config.toml
balance_loss = 0.0195
vocab_size = 10117
norm = "rmsnorm"
rope_fraction = 1.0
beta2 = 0.99
schedule = "wsd"
steps = 3369
dataset = "wikipedia_en"
Below are experts of layer 2 (counted from 0) of a mixture-of-experts language model. Rows are named router (the router's row for the expert), gate (a neuron's input weights, with its number), up (a neuron's input weights, with its number), down (a neuron's output weights, with its number) and show model dimensions 128-191. Each number is 128 + 32 x the weight over its row's rms, rounded and kept within 0 to 255. Numbers have three digits each.
After each expert's rows: "comes before" lists some tokens at least twice as common just after its tokens as in all text. This comes from a sample of Wikipedia text that the model never trained on. Tokens count by the router's weight.

# expert 39
router:122138155115128112109123116169086080167127139154147101096126109123094084113138108084094095134166131126148142125134135178131171150131080074136125140087171220124204097096154148139119067148161141
gate0:146154097144096098117088100167158171137124130120116157152124137148106133148142121193138135099144169175159112069118169134142121092127124124086104135137206118156203092111127162147149095139134104
up0:117119087132172095132106140130108151118114083134116090113123103195093146120170154141149119132115105103151107118105135195147141142099131105163173132086109107155119055147157139132092129105143150
down0:108107094081182178205130148120147127137137083141136103115029139135109117111103140173141127138188087126083128148122125079122127119140157102118083108089097094097092096208105083169132142079094061
gate1:131064128187118134162150083161118165098130142118111159150090071104126103128143109096187118141120140084170185144158136178106096129133112122150111116125165124154157130054202132069133122118129152
up1:163126152112162127118183077088128110132135137149076108092108137104169145113189073204192164153106132098097101166116162052155166122135114097164099130082166151078110158189115138128082096143141128
down1:188136099113101141107130084178157127126193116120116148109116143058099128136175120136149086087114096100127085135047103103118137159101172130092158168129114111125141141137131101160139084155110157
comes before: " of", " in", " and", ":", " for", " to"

# expert 50
router:157102141100117132095160188122169166116059114097084101131123124139096128145153148172107188113094115138122142083162121141136076080108118178126143123190088117140145153136121087158122096149154174
gate0:180112115109143167112163170118128122182158107147147078140072148079181090151193147112141144086118121130143093151155145143086157130149133190138131114157151106109107150129173139136115194140127139
up0:122075159098160136112149173127084140173178108116102121185112115121140060102144103114146186070139110164159136117174143104107166158102145161123141130141160148122191138143111120210127152137150170
down0:218155151178139123077155180106149117138143093176153042165092090128182157136125103101091165113148119083149086131128151158133139132099159126122085130153066106111045100135168154157129169115114112
gate1:102117153161119133083107110080188053123146126091083106110107145093047188138104103127075104164123170150150106104136083130151079204185091160127174131133154177105046164146170103105079110112106171
up1:109150081061106136203116131135175180095079121179163114133132110096114050181115099137179112166114138116092080183175162138188101106022110091089114129074111160163145134119117206111120137125076095
down1:095186126152113092151147150145163118114110135189118130132135156081135132123176173095136120133125074108079145100114197157202111162092073086096164136112156169112130114121176195086154093103109143
comes before: " the", " a", " his", " an", " their", " its"

# expert 59
router:171082117190110098130150128096108117132127187132082087061094096080081121151132126086099080104168124119131108128104105107149204152108058099111137200108135121114222109089141198096129069159142172
gate0:101197186120132142111122091164142188123193134138126070092140111081156137133131110130171151129149124131121197136181076078131192138155096178112199076109136118072136071180126142144134163108068203
up0:098121170070154080101176116148095074071057113054078183160126111144130145090127156100118131114156103123120090101139149138117025172106137156156078110119142159179073103165136129099092161141100136
down0:110100218171121121091072114116119170160094126106144116103148059148089124072148124146137123160142138092067142121126131135169159097122133156139142189128155145175123161156143147141039100153126200
gate1:195158113124143111120161062087114170133037139137141118118078092079142127154157102135169088123125125081143166108135135117142123116136156105078118158114155177188175099122141099119143055195104124
up1:110126140081135087128159084147142161100066155149176150126113113046137127135153116148175105114122142104149184175116145107158124130144114106121143181121119152213184158109128116123074095155099163
down1:156065116141068186129097169105119050124138175117144154127132095160125143132156130205141159073081106092086100143141130170092141109105123119172153071162105098110075141118151214132108122084154092
comes before: " of", ".", ",", " to", " in", " and"

# expert 34
router:073127083182123171109174147117109127103139097069146112183120126111176173136096134123158155158097142128093114075083158128090086108067167133137140169192053099152139158144124143147160100113122101
gate0:135094113078103139221141117150168130096115145144139104148080083111122095141122108131135093144184154066156131168119145077152110102137080116141097130163065132072149140120153124171115180202140154
up0:089119173126076076085086144122165147140085118132156142149134094173128142102135105117093112176117089112132095158132126155141100174117106143113128087114132164151069122092093185159118176174137139
down0:122129105195100111095159073130183156164150098080091080112187108156118121135156133140137123092107161127182155115121110179107118109181143106122122115084086183147093128125177200188063117108124094
gate1:121188165153111156115141146123155074109123165108114160108136159107084193181155125115133137098134157152153137147098119165170145154154132121075176122166144112117133081151160104126078129130147187
up1:129068117170134122117086146100115145112110138105133107149190150121117075095108129118103112186135066164105077180167150085121101067121122214132115101134136152103110136123105095128138113086082118
down1:130127138114095130074157100137166130056154142133104179161147108175105215165162120158099176116105122154155147114157081098200142108104104120113136132129077078095164130105121095127118150086090152
comes before: "|", "-", "\n", "==", "The", "==="

# expert 29
router:137100100083091220123096145084139164108144097141088166100114083090162154136165078119126157157145142129139114132170107095107129056140155119013143186175154119188101151158076056076131094164152116
gate0:145120131182143163128158152137099115157103148087115086118176142097116117060117115097103076150124118169163123104121121081111126128119152171209183216159168103158139112135133123154083084128020148
up0:172115108094141120176088092106123223096138131177140193148095095127109186117081118144144121103136222134118146149184135127126147173084155095136135094110127170075126123128115164116145153104110113
down0:116140148102130116175090156071102121089146138166120109165084098162085101109138105133140118113127154091141195119066122135154122099145109115131124108136084144107115136088075087094185149092106108
gate1:130114143066084157163131150088136123081147097133081113097089151146166135164159157096099105123056099085198085069103105125164186108159094122076147121130083129128104111158083103092134154178120147
up1:151089189100117124131101168120065152103130173123128169105144174178082091152170147133153143109196152132094116116130226127086160153137205147165149115143138181146129120185103141140075122145162146
down1:137146110094123107137153110089139143133196152081196124142115133159110085115140162158151138086155101057144063097164125186078157082177161138119122111137141145153126145094131136100150101136196121
comes before: "\n", " The", " He", " In", " It", " She"

# expert 15
router:147122144096136162064133142129078165141145164134061130112200101150162102109096102140126119151145154121204148112176116098169095065099133212127119128112165116184084180099128078131144061126064143
gate0:109139126115086169079169090179111100130107090135119097125132116107154136131107098179111119199099094095095111141118135162183184138196108144184190168092140089096090173132096104126120102183107155
up0:143152099121197136138144136152112102146107122107118137149156121083133149145093135178080091155142122124168115110148180127176191108144107200086218082069103127092084158087074021137105110141143129
down0:130175118120144118166055145124132140120127162099095096152165166150112122115147131131137127087077179138090074079200164126140158149056159182143065142160123074101120116038094137125103101075137146
gate1:189107144171099075117120110107095116178113132193110104102108086147076157135155119156171116111121139096168105113090130152155146128090116101154164178109191135125060094143112141152108123059133159
up1:180098160051102165150119142101150187101138077132123126139138167133127137136143125099105105129128162098102161088188157109164159107081083122111139042119125120064124119130114141164135126139128150
down1:094153140176112113177114154135112073157095120172106107123182127166053148116160089107135159173153169134102081096153143154222177119145139106132144129114155139064163102113169154138125119161131113
comes before: "\n", ":", " The", "==", "|", "The"

# expert 11
router:136142140186087115171171117077121102161131158105146100061107095056135131118094108072134076155173154110093139181158092099107202096110154123149196164157136112125107160099142135109100133171164121
gate0:119129113195155128111129103134131128127149099100109212099100081108108160077139147122133138170130115126110117144121171133137104129118125140148118135153119149109115150147146111175102120114139122
up0:162192082141162081110100114097148156081167093156098127128108143103138139114114185149122109143109182110107139099143107099106102137123106156138111088213119130180191134117116157156147088066143111
down0:077183112156080118099130089150094104213149186135111096174136124141102146162201143160161107144185103083152154150074140106136141155187124154078156134127083155148135124152064151085135104152114064
gate1:186083149118125165079148173111139103114108115131145105085091159132160180213176132115166160176132107099116116190128109159145127134117184094149134144125142181092089128138145117129097101181148125
up1:121144133088107076182132135159177151131126126108117191169130088157138058031115142106120128127172134158089147114141112041100134108132108180141161047142139121179156106122093142105153127146140146
down1:109131060183181158106126136090171135141114160167100125169104120152079126165146080170162104169151113140159116160128063175125142129159135092118126109072145110187158141112091112072175189153090080
comes before: ",", " of", ".", " and", " in", " to"

# expert 48
router:119125180096203146145116125116149069147130111149153136177156137141108066107114111133168082142139134158128130142196087186121133123115127076160115169147117165087154124094142127137133100101196073
gate0:120138121133123164071135157148161111111129117132151129068156067135116105146190145107202088136097139155096129096143108121104119119087112096110119144137141120137161170134111138165154093117156113
up0:092160145200155135141083148083118135095116130151173133126095103143114079141114147147142068171113150163100119121121147129140178113108181115103116077135094103197110089105169097146116164142146143
down0:102119108147214130129136123113147145093158099154162123056127160160124118129083148167094097104158143116077085160156137129132121094119141124114030119137102147179190168104179165093153116147110110
gate1:033130152023131114116154078168122158130109107133151131094136187191148153118172113122125116135110085091104157104147110166190165061105157140054121133136131153115104100124125146094129115126075109
up1:135123087150131127151117179098118109163088127154137077084140108103130145062154140164106094179132104120140138105112110129130164180121064097157123138176157110138111138149075088187128103098138143
down1:114143184109133106140132158167159104081104157072189116175072130161099096141095157117081145108102122109141162140091128160148133083141109134103173114134125150094182098128142103063173066134213147
comes before: ",", ".", " of", " and", " in", ":"

# expert 38
router:069123137173080124146129134100146146095081090069126073145166166097139138159165096147177133157102128130150122116145103095186123113072133158138179127198112091166067195189134065178150108136114202
gate0:106099104143073113160121141124126135158124114179090184174133126085161142144134126085118134181131153132082096160138145127146173125074106129163109173107118226126139184141159076124151117140174174
up0:159171135121178115085123138122108140119162108108176038106102101129116115118123120126113116102114076141167186114125137162126066105184142112110126067129129058109104081119126160125132122125071111
down0:110135133136110119124148156140072062156131117168146099146148097113167111106155130159085141173115120165147122176099161114090122096123136169095077097126156191101140162103106117088116145119103173
gate1:122154104134206161123152106142130180125165106105187087101145156114109104082137131127095177107130159110139108114130159126118094093145154113147123124141082128157145146106140161108131086125144149
up1:147103137090113104098129113139104092133035159140083173151101149127149089083141097149142125219136083158115103151134116136133123166052119162069124124133151126133123159138147102117127131105109106
down1:085124111099100088125136129094131127122084088126095140054080104140129104079171054225144127145061101105114140119125088127151123172093154198075098109097122150109088172054101107067132136111151126
comes before: " the", " a", " by", " his", " an", " its"

# expert 9
router:146146125130181075180093107106134078105094186123153142103109150172146097124134145102165090121189088090124120130133106052036118195145101106097126139087099100076109188138105140164104177156110092
gate0:134124127137088122166172125148119071126185153135092171136170167181125132109130112070092183104206125124170189131165121168157121135169153137126132125141132140201081159112141078135129097066101128
up0:120091161068170125087129142119161112118150077116128071097088110081122049094091156122114134175146199153160096121104173121138165141067093150160108142128097165171204114129089109137116113139122170
down0:154201139107142148161062123174152162095119122097056139161093135128159136097122154132133145038119111145147098167080122084107089131113119193062086151124129122091086124096066160138107084078150118
gate1:142059095115120183157199164086084105153154160112113149134140138182147138153129105210116067121195113146155100110255086105131118122136086094144161158093203192104104125086079122160137114154138139
up1:069116176182145112131136119159175073084189139093147123088110150087214108078106182117140100181093192099079166147076148132148153075120177124139106125141106056125124085146163125123117141142120101
down1:112139143143083170145145112098079152122150146153134141112146065102159122116156134048102102085080113176124198143178130142114137070124096126082159151141179133092090167147169129134095030150115187
comes before: " |", ".", " States", "–", ")", ";"

# expert 40
router:164143139142117115181132093075166133089096165114144092126097130042078088137095096115124114127184102056157130080190080066161122132117077149139185169135126115119109124128144185168127110158148132
gate0:114128130138146068184083127171160185135145129163086154087163101099135121125162111135120142142089102114183152121148093080153107125073147075106113169143130132098151214149083139117149097113142156
up0:088085175119117184191085156208128183147090139084133080138179146143137076115149186101117171094130128126121155105106092107137118124146166126120105105199075145099094173128110172164080118120154126
down0:105137106132106160116132134094112088094173096128160150127108139092153091146184076176103125149119100158054136056179147154146133129144115143173125143087173107140135102127137113116128125150158185
gate1:126072183123055103137067164116110127085154095103091138079141144156115178164107168151133162097064129086104081165189090142126092069156124181146153113137116135163137133132064176159113144180077167
up1:106060194114081152131134108150117159099130128200135103160178151097069106133111098104123115157164140148129050086151169090134135126173123109114089138075114132125084160132099199064131074129102149
down1:132126090199060133089174126094182153138150159137090184127155120047142157095197132122157124141111195146084148120105134116105164154069138098122157148146123079114152148143154083171059104093174140
comes before: " to", " by", " in", " the", " that", " on"

# expert 18
router:130138120168155194080140110105081090069160099136127150155161106111097187153074125135152152137141094140082168122167077108067125137079181137116128101140137122145159117198114102156158124131117165
gate0:102155153119164149146142154137119150078088168139135165134112066112154122135102142148162179157096112077101131151138081165107190107092126174172123172140109154112097142102144132100089152083137140
up0:159054155173177177153143128139077097084135129163152139056119126077149194155127154106050102138091162137072113091129094098078120113138186095098121139138150122139136113123177063124057154107118133
down0:138167114173130198091109167097099128133137141160118154085100171127155117087179220072116068109122142075140162094137134116142091124169149099167073146078141119128159112092134090132133148108115105
gate1:137152065149146133105157141092121085138108137131141142080176078188151151155149083135066118083103114058112145120185109095119120178109180125157104130152164153145089120092109138110063131108111124
up1:108164170104106080141121115141140180156133110147107123181101177093124139142081147087146146160131127162126117115087123100087148137157129147072166113112099135099151174189176130154193093099126162
down1:089138157119149131171188132152151119116106165085183115162091158138066120166115155104129125128061133113176139138137164166161158177109129086137182187131173141141102153126114165082135109105132170
comes before: "\n", "See", "History", "Early", "Career", "S"

# expert 37
router:098170157154069176095107125122095141144133156113050110155151107138106160145139112117132113122124085134137137103174152103152119102120147168047196107131153128123143111161055102127205122107152131
gate0:111073156100216116153114192125196111119154129172152186148127146116134064125103205112084149190207119162124096067146137100122120096094132163140125113127113116108219100191156152119144102116124153
up0:093121133163186185109117069131114144181114151177136100045129118112101177153100048153142095128087135117122133125152118118145063092118116102114120101149120119125020164056094133114131118104138158
down0:110111170116184127153127119094094133168108128125200107061118130115143158134093107107062067122131157120137153125077151133142066122173158145131110177158114121162088160179039182131160112150131175
gate1:143147088171179157121171141118137082068142131107113097141147063138173082136139130091125121141128095130172073196156168151087111104083115048143136146122152170142160106119156164142136081107126138
up1:131122100144128150167099091106149099103101081142135141118156093103116129075106137169092067134139105145120103155111108108126194097122165101118118127115106144147110130131127187158194123143143116
down1:129121129141111155191107112072121116060102132121118156143127067066126106086127137148125098166150159127144061200113101155120192177108144128114092160145145137123099153152146135179144116113170108
comes before: " ", "\n", " 1", " 0", " \"", " 2"

# expert 46
router:119085135135082086140131130126148141130143123154132121119111110165169155169160156102185138158118105087104075096142137147109195109074100148147066114149157218147154101115150148108117120094139142
gate0:181137119148103125192173112121122143130159162102111196059149057130088147133099112092148200157091057117138091167133100121122161087130088175154101107097147137123139127158112108147133109208053151
up0:166073089138126112147169100179115127104132092120166091106148117187120121125140101138165166127127111166097098168222110113080146127130126162129113117143156120144192183083100100165173187096111122
down0:112186125123078110102168118114019078132204119140166098099082131122089145153105125140135152131101168122142131108156108108142085133126132096095142142126133067166135146135177122127109103151127143
gate1:130124107143111114134124153100181134126128122127153134125143146165094148073144152191093143158172153133170117148098142162087112156126105165140121110100133153131151111119137088172122093127140164
up1:172161169129074198084121134124110139123129165134095085091160124114141180158087140139122151109121089135122136140084130105072109098092108102137078105110132108110100140156126146130128147146140144
down1:136183099152106125126148163077138082155104147097130067107144104091122158134124134104161123088138109091118096143128124059057161139076160125103097149112127081133113125114106168188105184102116114
comes before: ",", ")", " |", ".", " (", "–"

# expert 27
router:054128118183131128117148122107104125091155090107161156175125111153177176124090112136162140130142174150115136096090176156108093115095153121128135177153058105126153147125131149152180079150154102
gate0:141086117134137111159173123075093095099125136134118123069136145099122095177124128129119159108194125116160122111126109077109142148171117185152097141064171159127145105121183115125101145130177142
up0:139097125093131164093142138074115066062121114154196095151170142068164136106098145107168136075078111141114161136146092131129135107076147127072090060177167184110152104120127102121138127112119198
down0:118143132170143123132127088085092139102093122139139136131140174124127106138105132166126171112124155108128136138094160113127157132162173156025135115096165158076137100141203123134097170097147136
gate1:115159144148082109112044100171139078154089141110109133119107159135135156087114138158103066138134166053122130134199136189121103086104118181128153138127129127144130128126133158162167099211128102
up1:095109128205102084166123110113117108158209148108093167192144104122104171127121133152173099136169114068085089138162131191173162089115094155181125101128168171079166151145167144154119093077120085
down1:106134094149093207130146152164088088126075133109160167113172135128121145108087114104122126129065132149123157067121108114131121154122127133091126137131094091155125083187051144176153179191150098
comes before: "-", "|", "\n", "==", "The", "==="

# expert 54
router:151107079091168139087116209091092121179107153083074156138164080127170144119174159120117152138149110118120165165117084112173142041121134126096200094164137142162118146191133137105133056150132098
gate0:114096141152114131135159149150103109087073082164089178112182133139106078124083150115122164063179116159122101112134143059100186146187106162117127085113091159097054189144157101119104062103097043
up0:145136130059139144082132133091172111145188110128180087127084118178216152121138167134132119201095121108122130165116089136154084103061185075136118159155148134108197072109097136122181178147153223
down0:131104122136145093118100135146109118099135128138155152120109150129114114112157196061107161138125140136094140092177108155192181114145092118170144185225110142163078129148132146131107128165065064
gate1:128159137108102172137115139148098134123139102053098181132082142102077100064105130170099115158123109162198151081196124138149120139044139136129158178078142114077178158211132140106140115136160140
up1:140102160171200181120142184109138118117184074203125098158138196077129182150147120106115147138162118200119128129133129089126119093129096155137133094137132091082158137108152137035124111101206194
down1:117166173071082158117116121122083137064126123128085112107130080088171115168109119146139101173100125090122096083092163109131091189152080114131166042192160140141140133088100115100147163191109082
comes before: " and", " the", " but", " which", " he", " a"

# expert 20
router:169130142148124194152127128119077185166138162132094053165165145147169152111168133133148155144129074142113139087149178117135114097106176169087178143185139133111135131150085119154165141109133102
gate0:153106186101123086137083149144135169105128103064101123163120117094176147115139115137139107123064071140116127164199105132143131131089088085156138164147101091148151183091080135086094094173078126
up0:111099149056099100091060105121152211183128143124086179174063055147157144089076087161153118148118112117114092218162135123154140132112132122125102159126136124147114153115134120111138129111088133
down0:099130175085128113140134121127081142099100098156136168160064110120095144143136055164159221095117094154130140146140174131140166136173086132177092135120164123153094149092181130168073114178128128
gate1:145177092101152135131096147160151152078072108081149170106074136161091174091106136147168109167126086129157132110101129093137074181099099099105100123138120130154131133069108122115101152148154133
up1:125135083051155159175116118108137129156129181099149156156140118112159087140136154012133132118158165105098146175134134154138145102187187071104133093149122123104171135154162084096120129123134144
down1:156143159090145163164110141154158163147168204085146111110116106109141110155138166119119120168077114125108135079167126164138143149153149106097096076144169133154148110136112068144085097131105119
comes before: " ", "\n", " 0", " 1", " 2", " 3"

# expert 49
router:058154121170062112137104194128153171119143154081093131149102098080175141134118151140124171165170112087094107128188166097124076132087155136148082151168148095135195105090157119091104091100075119
gate0:064113115213098111120182123205045128097109113137141146073081164096086085133137131133103116140162082114172147099183140124109160085103133164164130117140101109156119147091187166082153141162131149
up0:095119116186115118143186111189098152096103101138138150064115150098080122132144127140134117151152067116213166078143094125115149089108128148135141131151109144165155124092181121118148145168149160
down0:110168084133152138131163131116180093157141123117148101133127162070145177106113108136166109159104136064113121046151141127157136110161130159129124145150066111133163151142082113170111143137103068
gate1:071096209108110118088172130112170096154169134135103183132068125114072141102129153166127098124176107173104126131129119156123072153160124154099126124135140187148159104187135117146139176158149082
up1:131104160107084131108128094103227085102173111145173143134076151120142157136127110147087090183130100121088120133125076097153091157126085154094134168123145099085146085189172094191143139143141126
down1:122034162097093107112163081106186155073137053145105162114120151156126144120099085145118135158133130089145094158131125144106182123134138112113085135202093127179116059133147148131107143136145136
comes before: ",", ")", " |", "–", ".", "),"

# expert 7
router:183098106097168141117110132082118082125122100144128157082093081225124183131131121186121185151096118132092099093087168112075120124142163127104118109157157135151098160155146138134145105116175126
gate0:186174129141132128054077102087148131125134133159074155144137148144141140169058130095135146066190169079182117152152160086150088147150148127116102163151133218073113178210110155138120102169126211
up0:150162105182158094153111118174121058126151143099137124160100152175110085087128163130190121128109147148137176091154072149171140152149132170130129127091156132113118101103060167083171147109155108
down0:137163209133122146144108136131157095132111143148092188172152131151145085146145150146125129084106094079139205080162128179118158138072136083142148118123109139097136165191119144101157104155151088
gate1:152128136142127159173138136153169135092168128082093170072147152142090161089136106082118125143164128159137113102114158133172113113147114123123121151147157093148191136120129124119123093147131126
up1:143137115176182154139113100113085145077144134089104164133148093171080130081161088096158134110156137101163101133157143144171152113174102105129105140146113100126152143121161085126140093158138183
down1:106093164122105140122169180093104114148135139161188125167131070103116097160129151141208050108088077090132133126154079059135101103110194115162054112144083181147110161131147148109079164171098074
comes before: " |", "\n", "}", " (", " is", "\n "

# expert 21
router:173165098106093184065210125132119148110147099104129113215107108134129175120132126176142153081066152148153142092208178116075115128102110134155144156169138148098124099171105106139126106156118132
gate0:104140123136130143114119129139082132138201119105091156158066179158127166143114121183105142107106108083121125076134177096189080148170107157140159136093105158109160099097106133146119142163131090
up0:125163138160145135104159119134212156157109110129120131075167068141152113087134112054179126109164179169136144204149082110085139099115172092143102142151105059123110137161085115102135115090145134
down0:082085152123160137180120147082133078148116123112087128167221117157152151154176142132111135186134099097109117212142154114063153112087108108163100137141105137093075144132179186142139143167132134
gate1:135164151051126101124158129153201110149086160146132118134114123111129091149136152081109176078135127108166105119142125107103054152136136133167117142114102129119166136098096168170116188131178118
up1:129105156076051136146081088151124099111165137100103138214107148165148121152136103077142118147114133107116106101163141123120111075102166116121109193143124159152132095144071145130107155123099117
down1:106168112117127137152104109134132151102159143151147124115099085130113168071134084182089121142162128093118128184160183145112127068177103117086134128144168167158134153176091119141174123111023130
comes before: " |", " (", " in", " was", " –", "s"